python train.py --num_hidden_layers=13 --learning_rate=0.00138 --max_grad_norm=0.5 --max_seq_len=1024
Below are experts of layer 6 (counted from 0) of a mixture-of-experts language model. Rows are named router (the router's row for the expert), gate (a neuron's input weights, with its number), up (a neuron's input weights, with its number), down (a neuron's output weights, with its number) and show model dimensions 0-255. Each number is 128 + 24 x the weight over its row's rms, rounded and kept within 0 to 255. Numbers have three digits each.
Before each expert's rows: a language model's description of what the expert responds to. This comes from a sample of Wikipedia text that the model never trained on.

# expert 21
It responds to: The conjunction and, & and slashes joining list items, especially award and honor lists like Emmy Award and a Golden Globe.
router:127139160167147107129108161098140121140106139159102108095133119110122122114160186121140099106150112128111106098121158079104102106143095106143111170121117097129153139085086125155132154107112148091128091141124164114065092120148140116158162098130172127102131133142132159117144167114119106146098129110121128106104157141112153106101129122140078118133149117087138156126110159102110119101095105100089162128149133167165121110150132148112127154147156124138126086145159087122160113145167145166086122093141130132145151110134138150138163091174163153136162079090111150113104092124147118163128125103116107120111149156132148139152149110132161118159086097103108086094148142097108130095163113154140122123141145106136147121109127094154156166089125107110091126151108104138108147124075145
gate0:101152116156154142130146102064133131140134145153149121153124134165115139145164095087160096149121131106137122117178087145133132151147139142117111105110148117105130147100072145128088110124161108086103104126092141126115156106149092110143124110173105165141100142106120103125151138111131086091097131158127107102144108129154151107137151113118143152126131119112139151140139184147091074144135130176150117133108149146150146166165124106160151145151113132134136164097129084151104076104137146135079162123115134122135161118132108104104138103135187113151167179168148128119096127163120138128175098121154116114112136137142101153103129140093150118118101145164150117058101136127089124167139145131152125118115123144114162128078140157082122137109104165137081111152116117130158143131129150
up0:124101135125130121144092136133107132128127099134130107099150108115149081144103153145131149135124156146107122105084175111128131081092127140152163123184127152140173133161182101142138129145098115130125132154117102146142126142124160145112143117084144111117133108164116161157131122163129177176186114120123129152105151146113097151134130128128123098118117159141138135098119075095164149082128111084149137120112099111154110079082128154110123126114162098139096087113105168122140139167123128129156118114142128148122126135091143151134130162140105149127098107118132134137135106113167113156135164132120146155122112146131163116141135113120128169135139087088119136185156125114151123080072090111128139131107129122123088105196136081171150126177121114141178145083124096140093142096129111
down0:153170156110139146147112123112125119084107165115146103113136063122153096147144139124125120164157115093071100087162144142099095124055117177139114177113108116100121200121104120095190143113132094106096127144200152138118126149117147117139074138158128144146086143085147136106140103153132128115101131133118099130122135159112140107118149134128154147107090064164111116143136136111147088134152141089151127146122159099103121139162119150149141155124159120112098100127146162136146148116119089117055109138133123091151145108129127125096113164134139117137120122161114147132159101108108162130112119153140165123125105104119136125149134099121142128114093126121135118151155173118087150129141152146153128106123125132135142111130112085114137179132142138114124114130089136133108141104095108

# expert 8
It responds to: "and" or "but" joining nouns or clauses, final digits of years and numbers after "201" or dashes, and sentence-final periods.
router:120152158167170127147139162114161108165096160167107101113163096147158114118152102107135124087154100138087109108115147139127126107132099087147081170140150089119156138087094133151152141101113119088109119129102142087132132141115105101149160110149132145142134156135107171103155154116102115142117160097119148095099142136116144121107153098149097105144120104116136119110103155134116100110081118113078148114151116150158093108159146159138090172172151143145123085138146093157097111177141144146129118095147138104139172093150150144145145126164137162143165109109111141151103107130144093150155117091097096084124137151114137114148164095107158127164107121123136114119153099103117152110141118157132108135134154093161144119101165098154164158100096132126093138150121109165148134130127105
gate0:130140127121143148106114129137163126186116135102148146116085109156122144129113078139111151153148074091124113120152117132177098114165161085142112156125080112136141149125097148094177095110142115143132123111115092104207097125120119110177129135096167178098148151116129142086152154112105136132120163127140138127147161165121124093140151112128092080096177104087164121081133089091119151143143132141117146089104111154114161161114155118142128136150146164131136133139180134155122110127149092107127138133147111115128121111186124101117140117122094178116114077116114163122122135117119111105163143115085207139101141120123143151136131119116124102133126130117129104128099124151113150150109140136136125143074169141146134133138108135148125137095134144118108129082122143162094124127124120
up0:115109154091145076111100131103075131071106125157132123117148184094129114114129153132148111097158185177144134149100145098094129159118100166129123099119148133109123113134134082161099147151170159124141110153139165176085161101115151115117108116145104064118091129144119093123118105153138145117114101096136120138119090121160113146144091129115138153138127113135094134125121155136144086093118167100103123166152193101151116117146092132126169145113165131129120117124075120130156140166106145161106148112125161149131091133079154165131106138158151124141123138108111132152116138181168113168099130129139097140141151124151140091143103098143114144132122123114153124094158155133103114078135108117128098100142117128105132116100129131124135134173111124169135121120091107116123144150135162
down0:121170159120113157090142109146135121104163099135135133168119120157154132104156130112083099109120144101144159070138158141081118149146142143115139103055149098086146092105121146117126174120132142104083134110141154108153136106159113101152112124130149115150136140159145164108146126090157113140131150121114110150142132129128092124147123141153105121170101124108123136140116126130143114098104097117156127086118153118115108175153106080099087104087119178177144100134161139140124093120153146150119125111126127095113121107103109136128173108124116154145128137176148188148107121171094109104133125090110146143146134111127156148144124178117113068139122156114150130141141109086138106095101131153141137060150123131108172112120175135138100143101138168147107122127129156165119116097154134

# expert 13
It responds to: Function words after verbs or nouns in narrative prose, mainly to before a verb, plus in, for, with, by before a date or object.
router:123131169134124087153090134141149079148099167139108102107125121146137111143144137110176111098155113161128115104108155092121127092124129161162119139155162100114153131106116157152107159099128162094120093142134148113141130147107103106133166117093105141117128143192097161105134168131110124167120151091096157138108146145110140120094125095122120095126133115123138116118105147129167081125123098091090137126101092136148120131129163147161137147168165127152084135147146123147155115158151164164128119127131152107153141099144175146173138127139171134161153097078094164122097088144149102144141115102093132123095146128133138116164167134112127096149138095114111142095141141097115167120158091127176113121141145095135152076082135102168149153131104110127116172133103107151135131113134156
gate1:126118148166135100162126131084133068130077145113158114149111132139200105165127149124128099142135133137146122150111133141156110172093164153101166123137150116155148122141133118145149103121134157101128119148138130096163084097137077098107140132102142167126108143159106100166108143129138160122153147092139093135155137149094099147139087130123110120137124112134086113076081084139142085101153130140117125129131073124128142121100140125149129080174142152116097126141092119135096121098138105136136103124110119159138166143157101141136164117136132184142141137112128120139145112133113124162118096094108114126114108116121112167150143127139104143127135186135142094132118170163136178146091140129133137131190106140131126154097140110102137092147094137073167113114138128141156155159166100
up1:136135082101127167090147105136123148154165123167115116113129107094108134094109112145142156128144119113133136121150134113141148140136133146147116160106117148118104151086110157146129144159134093116111106118138130148122179155098160142130151125168118045140139103083129128164130088093098112144108091124135131157112105179120148133086170097108135134155151141123119147125147132134161178133150144157136144151166159124134133098129149125111113117115138124108152115116118108113137133125129128122179146124151140095132058085095167107096101137130124109081086113111140139120123167186161125142128112132136108096130127137115142066134121122120129162097051125150121127132118084056118136139109121128119125119096097110135096142132090141143143140163164107134115151133173153127111148113074152
down1:100153105105150112147134158119139148172106122129182132113162163093131102134139109134155128155102132130125105119128107084137137090125129152157125141125123130130133159163094119144167126092102135080126111112142095135111072145108129183180140036126154100136105100108135146131124155085132116162082153104093137157133121127114161101148162085130128115137133101140160142139111124087118118150102119132096115130143129176149141130165127195144138117141139162115133107137149158099131124108165135136117140155126117093122135128117129089132139181136115142116147146179155140113160107148079138162126107171133090132153141140097119155110141123162133141135142132096145123085166106112099119105125153149122100098148126148190152122109166117147157109112143140141108095119176118144102145141162108